Weights of a small mixture-of-experts language model, trained from scratch on English Wikipedia.
Size: 15 layers, width 128, vocabulary 1268, 42.5M parameters.
Experts: 128 experts in each of 13 layers, 3 picks a token, a softmax router.
Training: a variant of Muon for the experts, 534M tokens, 11314 steps.
Below are experts of layer 11 (counted from 0) of a mixture-of-experts language model. Rows are named router (the router's row for the expert), gate (a neuron's input weights, with its number), up (a neuron's input weights, with its number), down (a neuron's output weights, with its number) and show model dimensions 0-127. Each number is 128 + 32 x the weight over its row's rms, rounded and kept within 0 to 255. Numbers have three digits each.
After each expert's rows: a language model's description of what the expert responds to. This comes from a sample of Wikipedia text that the model never trained on.

# expert 36
router:112124098136141137110154143114096175104118123085130085102129107087129116062150128141108102135113126160100095160153148169126116094152142127163148162164098089170103122083139135133068120124111096113157136119119151147183170085150171197178178127157053076103137066118125180136117173113159137088065168166134085193121208083114120164135105208132148129136164138119194114170151117125107100082095
gate0:081127105173129100095153137165151121094116102108124124132125140122136106068119167123154077104115103115100088093220198181137129187115095078183098125168101107138137120142114123113064164134146115176135160108130107066121119155129187174088099114116109134131138134101148207132107128115115117077164139120107088204112179092120092141132165136130170097122105158129127123124156175175014118151137
up0:114083141179129123132105129140141141114188142137127179130146165105092168101107134086130120068087138149072105076167196140128109121122141140125100057119126188155126146115136071104097173176133169139148140143141137095129135145139088084148134178149064157071090130119089149156123166123142170188138161130120112116142188089174157151144152116092130168076091159175147040147166118189079092150103
down0:136111104093044166081119192119128111068147075184122137139126104147115111137137133153145179119085165094167173116116120126114134110087106165117133122137071199135160101136145152068164127139130133099080127136134091114169151173167111126082054114131103121095119130093109166112146213150142167122086107152113109113113172111149164154113080093096143156065103161126213108105191169140120137106170
Description: Inner pieces of Latinate words before suffixes like -ation, -ment, -ed, such as abs-or-bed, equ-ip-ment, partic-ip-ated.

# expert 20
router:146112123134102097109173106111111132167124098080165177076102149103140158056098125150068175075147170087143103125111095160140190105081117166138123113096145097082161156165123182085185118122146139183132140077169123173108157128135091167134119130135078166118150152092159149117144132115119138133131174071149169174087139157146142102143099124121083209147089117064155135164145123134132152068206
gate0:119143149160123113116120127164153121103161153141143137180102145129137151094119088092113154161062159161124144119137152136062106159185155104175078165124141133127094160139113170071109107119123204149148111147137165119118172186054144102104105105079135122093168189120099109163086187106070179101114067085104191117106125148154120177116089115138130101153095095098136126218110158115117178139169
up0:149161083142190132104129134112128095100119104118147135153150094127149119147119151188134149114152119102160185128130120055092165126195125136101116127128128163093155188052159181157126146142148122130115136053099053092081137078205092131116178156152132084152142104147131134069097090100137132149168109135110107107160127154106120092191151149135074204101142139131092146143163074189148167118108
down0:097098163116130125088107140155122125160161105131143112150135158119104168086145174133111151099138117137102126140197171122136119158143169122105166151086120143131166097114129183128127095068065125169079125166079117129145128128076128095147119147101210136097126183104181107207128108094155181124090190149138089155108113155109171127008065140121159109161107139101160129078120145172127137135186
Description: Lone A, E, e, or O as the first piece of a word after "the", "of", or a table bar, e.g. A|ppeal, A|fghanistan.

# expert 59
router:105116126093097124127168110129170116096152156158212118108119109140080102146114143182099148124141187097154208160084188112126152117131165124131061092106124149119158111189152103145118115085153123099146114188080185068093158152132135116120156137179111094141132107093070084150144103088140067145095128096084062098138088170090103120137110107182179111094080159134132134127105128102163153086091
gate3:139139146194088135203068135137193117129135054116101154146113132117125116084149065107157108146108157132131112196127138140134184112131161142127138111140129176148115113188062149148109114092130083188109090120128144092192135139111139087125136141149119107144100129132123130148148096110140159193095162147050167075054154138122130155090143134089139142092174141114157211095157143122165134130056
up3:127083150082116130136131128120113132079128160150140117148152115124113077081158158141126145143149109085081192117155189100167125088067138106061087084118124147098077135097100120139184132149132175070122113070116087133093143091133153181092057092127120105147157074095121189139157177135169088120090156130144153199145107107162158148119117157118126116115063110137116053104137161142206136097132
down3:151106144130151161108155158102151154145160154145150159157128150151119120134152121101086148119136153146102120175149185135173141056088132168180128131114106123107120158088084123128165128101118083112124128075166147117049098145138177115133093132149050134103109169182140069171179124092129127177100045086127129168120107159160156181097069140099141107080171133206122144165131090101131204104144
Description: The letter l and l-clusters (cl, pl, fl, pr) starting word parts, such as two-l-ane, down-l-oad, Mid-l-othian, plus year digits in tables.

# expert 8
router:103199160138183104104167148147086137084084120155148091123163111091151116090077092112125092076125089202082123107142120115101141080115136157106141101119131108211116111112166122152097178157099114120137092152072087147175144166143180137116169156121134110115096115109115065157152097191126159120106178108163113147109132086089160117105184181123161057085123076082163100128129140090137164107122
gate2:106159120134162157176139148157098045182143156125099117142122152143111116121122108124109092081154181130123067159100134143136105132124119129095133137111163204170146122157118096162108139100121126116119144121153142078170092162074161087160189099145092122068109098115140112167127085222091163198111194140120171200108104104135060130129129138163124148136088142131086132121143134160188066146162
up2:073140118094091086130091144166151100148127137141126084125167107136130195140143103114196149159089174154153085138151100088118138147131124101110114140159059135106068127081161135164136137133109107131081125128091136147142147164141132140135129136105140162166127162075102105108133140183143170189073171190100097144112084052130145111100115169116163071164150090088035135168118113118170093199163
down2:133158136146098070061156135163182128173096128069088167042134137157102135115142188145110107149144156081119181158147154150110130123106161142120115132082121136125089143103129128128092122179128113134086157176127150173110156121133120194158115154147162158123131125134118167126086126105165103126155054114122084119192097188069127097129130192167110049144194087144147166165116097125071114137098
Description: Inner or final pieces of common verbs, usually before -ed/-ing or "that", e.g. sugg|est|ed, dec|id|ed, kn|ow.

# expert 49
router:084108150139144198148142124104117125091099140102151135131172115130047115186123109136183145123122162150153142172143123152136170093094131105088153163068086059105121103105144090164163192123124082198108092119101092101137110100114134115113116134069120125109171044145112161135132119113115131153130151142147166083081127105117198147171107126170163111127128115148124123208153157214172166127085
gate0:169147127179141129134205091085152081105115133148110124128110114144088135137137138136146160074109154177132156108113130178111043105162109167125096113096111043136183171131123105108128148104160119221142112154119112127169130130169139085143142145129102075162070174086193142121174089128158126105131144130157081124074162130167162152142092113141168099109130175140136157078189119144119173130060
up0:144073202106183087142128152129098093121115142076154079156114131123147087132112114141066114103119152154073052088143137151114173127125161204057118052129120008126116123167102103141140096082118125107097057112083158119114120129163111098081101177153164147111135120120170157180078121111117130155129128161119094159106115095165140125111112145118115111115141155121118132170086148100175146111117
down0:125135159092143126115193078146082164080156135150093125104155110112066121171106183129129127094131147142129170134142166192116148128219140109104183101143144120111126105146235159132101138134106091116127115097163094093140143112183160118121205087169100103174073130119082144112143120112122095101119112167108163110096195184148121130169103089134079187144153126171151107154120144140150170093148
Description: The letter g or g-syllables right after a short opening piece: le-g-end, de-g-ree, Los An-g-eles, ag-reed, plus capital C in titles.

# expert 12
router:127070162179123150082135116085098095147167144123147167107111191088164187086133093141086088092108113103114110116133110148176182139104104126142184157067087112128190132126119119117169212158140103201134136093088148105138063112096141134093148123132181098101126056153108171130162165116179137158110115107140149128113102149155152154124111112155067143157100109087158143156145122035109115130143
gate0:140111135136125074126172133156169062077092148077121136128104136088139113138125126106092131146175155074115046108183190144163145150140094161116129125109146152114166157142139123090065174110124102140105101140096171202165158136125132095087101147159109133145151174180100088151089099127078116134135084080153149160099141115184173122144119157111165115098187149114117068159109051126131136104051
up0:193107124131127090218162123165124097124071166083147163088108116102100098123087141115091113112132161106137100117141198127147166109150128128108127151118177095186190151161184151048145141116108113153128157117159148130138193150079152125141159109141123145159139091127155135106069129186167132131174071162098138145110077142183147106120140201110104109091132161106127150094170138140111175095058
down0:103109103152122112134139139091086094110141194141098095119168154135094124133107097085094135137115116155121075105118145081083136141122140115199174157084152126094105197134162168210178139108057096108159162148086146117146105109140117171081074183091108200160081142153113149126132126163167160125152167089128104186151159154086116106134143156136073126157095123149131116163093173066168180108119
Description: Opening pieces of given names and some words, such as Ad-am, And-r, E-ric, Geor-, Aust-, plus é.

# expert 47
router:156157150130137147111164147168125111176169154108094105081127136074115179205174145091113099078085130140139198080092156099098126163087112094093125160148112107179149139141164157144159107072063077081063118110121142128119136116129109165118111110111098093082137130091111147107061109213142135143128124121163098126131087165146182157157106135123147160178177182133115148164128153073164133146174
gate7:147142127145150078101188174178133162137123183139187128150085112182066136160139088143119145178091133115154103139162067183148135192131102115124127111169087191178096106123113137159121112160113156071174201169137119097172094139133103095128183149131123140118121138116059145156144135134133137169147116175150105104127061160136154133077104137131129156120110192143089078109204154112152132084154
up7:138105094140129178173121154081153092149125146125115148108112092133100150119128164105087112089098121178074177146043097156129176132144106150085151100160184116088152128154220064186126107133175130149082180089137156115105187140080090100086099106185085136144112115153144145115111124137107162107136127132098083114165100148091057106115113092143095127052109126082126133093169100101119127153095
down7:098069123171194100144156141129144119123067153104110129086091108125122114112086111112187081171153088143129084094073104130142126100141111098139151147112126067147154146103117122117128169161116189136066177158144119139134099111116140183133184081123112148155184149110073140122114128136124155127193168117087148131145055134178075146184087119122120124142149116034147080065055139124116119119127
Description: Math notation and symbols like $, {, \, _, ^, +, -, parentheses and C in LaTeX formulas, scores, chemical strings and money.

# expert 16
router:134099088122091131101154119140134167074161093154118117106138103083130146078133165090150129111083066125077144199049102097121098113124172108093134131147165115130125092114128125151097181167114133183119132137171133163114079123146176137135101156151146083122171116165185158092124129080114050132131148091144113134197130097111184097136060150135073113143112129114121102207157175186081126092108
gate0:126129147185132136092202116126091099136141135130106082123141110136122152119162128101242127153100136117135197190147098162131133199128120162083105124078152169123214173092125123077143106161134101106086116119063108124119125147136127114143132167096164087119137143070105159134120120095142149096119142139170171162115140126128116123101114225084102128124163078112105057152087184138152121095124
up0:103163116130117169150095117179161134132119117155116187117122124201149132181122150122073120151169170114110126090125083133169106124139118146186115134083116184123171115120131191134090092148135152162110172130208131140190117102121134119071141154141136148128110120185081141120153124166112108154033154118124076155086142121139200107149162094194169159150115157111174147085137112074094126200118
down0:137131145083133095116179079176113058164138128115138184059159171120124132174177182143134132155152124121095177146093118127170182127156119097123109158147136139126044125128129113150136113138084060168154084088112143161129155115071096090154132146064128155149128133148129117111080090092086144122140090055128045125155170182174116130140119099151147130078070094128093171149148150111103146153115
Description: Word-final pieces completing titles, roles and agent nouns in political and sports text, such as er in Speaker, ajor in major general, ber in number.

# expert 35
router:189152170138084135129163117130093148151124095099125137107178105128117119179111138140144160157049081142092150171120174141126122045124118096187105083135121121111117071131106155179038106105178157042121141202147140139146145134105109117119149124132120161133160148140104144146126117145117068110083173126096122154150186162082104070121191180166085108107119095175134103111152100151114135111095
gate7:151138126057108178139130066112129097071147152134237084129104102107083197141186149132157131109097121135123167200100125115131119122155139049180135143158154121114177140120153145138075090116107134174120085110153159112169167117142127106112164122171081116107113184160109098127091087093178058130166134118140107178100123076134106079119139155145160137105180129143126121087108116119119152079113
up7:140098174145113145142140086094094095139113213074182129103115128098050104137154098139137108112085138169095068202166072144151108167159127092154129170164191161125180078179129076185122096115097156142110140116103112099174166149135188136115182153120088173135122104092111181122139159138160094118169113150124149113136162116200111114098134178118088125138097154108142112140120126142106111117185
down7:131113098150109119133144139102135159137153148050122152105184115104140076170117086109133079132145139159180134158104162176083175083086153135121130167105102000057100143126163137179064121087147088139121143131088162197093129120116124137109124157137129092088171094158089167152148065168132125118152127119124084118183121181110136143122143175102142158099130114178093122132099159111155114088139
Description: Word-opening consonant pieces like wh, h, l, rel, pol, per, as in "in what", R-el-ugolix, ab-ol-ished, rep-ubl-ican.

# expert 54
router:159120164088140120125130191124130121213139113105118154081083142110119185189096118169089111089096180150101116130158151129037149094124205142113201160119096131090092106155120115099169122096139142130107104122155142123140168112059111160073101120159086159149114080099098180127099178184117150180133130185167110101104101103116158122170152165144105132142138120160127101150112101101156104108189
gate0:098123126172160115134162121113097135147102131113108100154091184153117201143070167147193121103077203140137107126135093140094100125146106180067115117156125087120107165161103141098187178077108115135105053094160094105128154125107138028120162146170128139115120159169115183149085118162089102166103168133098102187148141118115153070071200145123123118136124100148078142122114133120120146139099
up0:136159127133094127164114141134160105121071129181117181138146118131190011124173132147121127164150111120096100159046133159117115133055095130199129087154113184125143088092119110108192147096123111093057186196116132136117112146163102178139104160113113132178151103085159149133130102063139113174111122130125109137118086129117106121154073119068118166137091116157144110109175101162117140125120
down0:129091078169171148125128062136161134119123168130112163220112084096102112112131159118139157063127144164151171109134073134195124143123126142143103152178160129172160085146107149131086163174174165117100071117215143088138086088137114079113160146139139142115150125051113091145126093126180106148152122125073128149179180153122162140102172088129183133157120172097099105130119168162122159098127
Description: Word-initial c or C pieces and c inside words, such as c-reators, c-ave, C-ritics, con-c-erts, Co-ordinates.

# expert 26
router:123074132146110150144163171079076137103141070118166129120117115176156121119092068120075085088148092080143104151134074105103100127096099138081126141117072185119112117107135134175154124088071139153083149184053105147106116071104148158163165148148090121141060153164099134112132120105080152142114134144084121163192133137119183156174167098162132125166127075122170123093151099057110138158108
gate2:130124158093146165109183184137094064160140179150137108096163108172141135141096136067149120154145087166143127183164108128141103114161076178148152148118099136143141105167131147092147167138115069179137133091144119137151150050050092130119205111124126137109183114113107070173139110139073222103101095108160134141078125164089104155085118168134111166131161127147172140130084109131145120177122
up2:148105146111131104123162109081133138143166133082145128138118127180038167145131144112068177073123124121160067157105217142149121111121111155102151166104125151100118102117212159137166117066100100111104166136124175195130066124151201126111171111170095196174110135091132146122139090112106156107087121100143126148122092159129136142141174112076114121114093077155160109112095119136131091197102
down2:123066129155160170109104102096179117108161140110127076092099085133135103171142070074165106142139120131141123154101132209149164086080103096112155136070225054134171159139103136105133176171152143137145147149141125118074140195157093132136151149118144078186160132080133128066158144152171124114083134071129109099141111088130143177144093129123142070101109105140099172124146087159125112097121
Description: Middle pieces right after a first letter like b, h, or r, mostly in sports and biography text, e.g. b|ack|ground, b|att|alion.

# expert 4
router:140100148138090049145048087127109134122092103119136154114157165129069071113189175129129130142070129053055176123153159103095161051117152161114117109087043146129104140161096128110155102087196091065097123159129129129086104126139127099122095154113119123075122116112123114194109130133162103153143175139142063124125135114116081090145132120168141168168134115173108125101134142101092133127132
gate0:156128101124146087116153118174131093106120198103077180113120142137123158189149112149152130075145159129124129134093097146186140140162124142107146175121103155141107092118124148112175116139161114118123108083050151127125096142107151189113097131154078162109162116135086102174139154089129117028126118132113168063169174117173119167122116055074117167100147147134064160093075084138166087069136
up0:150093123120106098148169096149124123094054175116059145063138160150145138161125157155172095153130161112179127157064135164131117142125152153107160146115161126100094089155121095136093162244181123156121071108122203149135086154130160140080144134107111139085112082190144183161113161099119133133087122155086150101109121135144113090143111119066101069106108130130139121129119074104106167073146
down0:108105094088163111140145141127074125144115119137126157151150135114092136150127125131181123125211121164092162110138096104119173150149041120155113126125111139136159078123139113117212169170131043115099180119058141156103072172159096122148140156120134127169117084144086172162097109116070158166103122141122131124086131173145082178146135109142092112083119102107136044107084171095108084184146
Description: First pieces of lowercase common words after articles or numbers, such as b in batters/billion, r in rating, gr in gradually.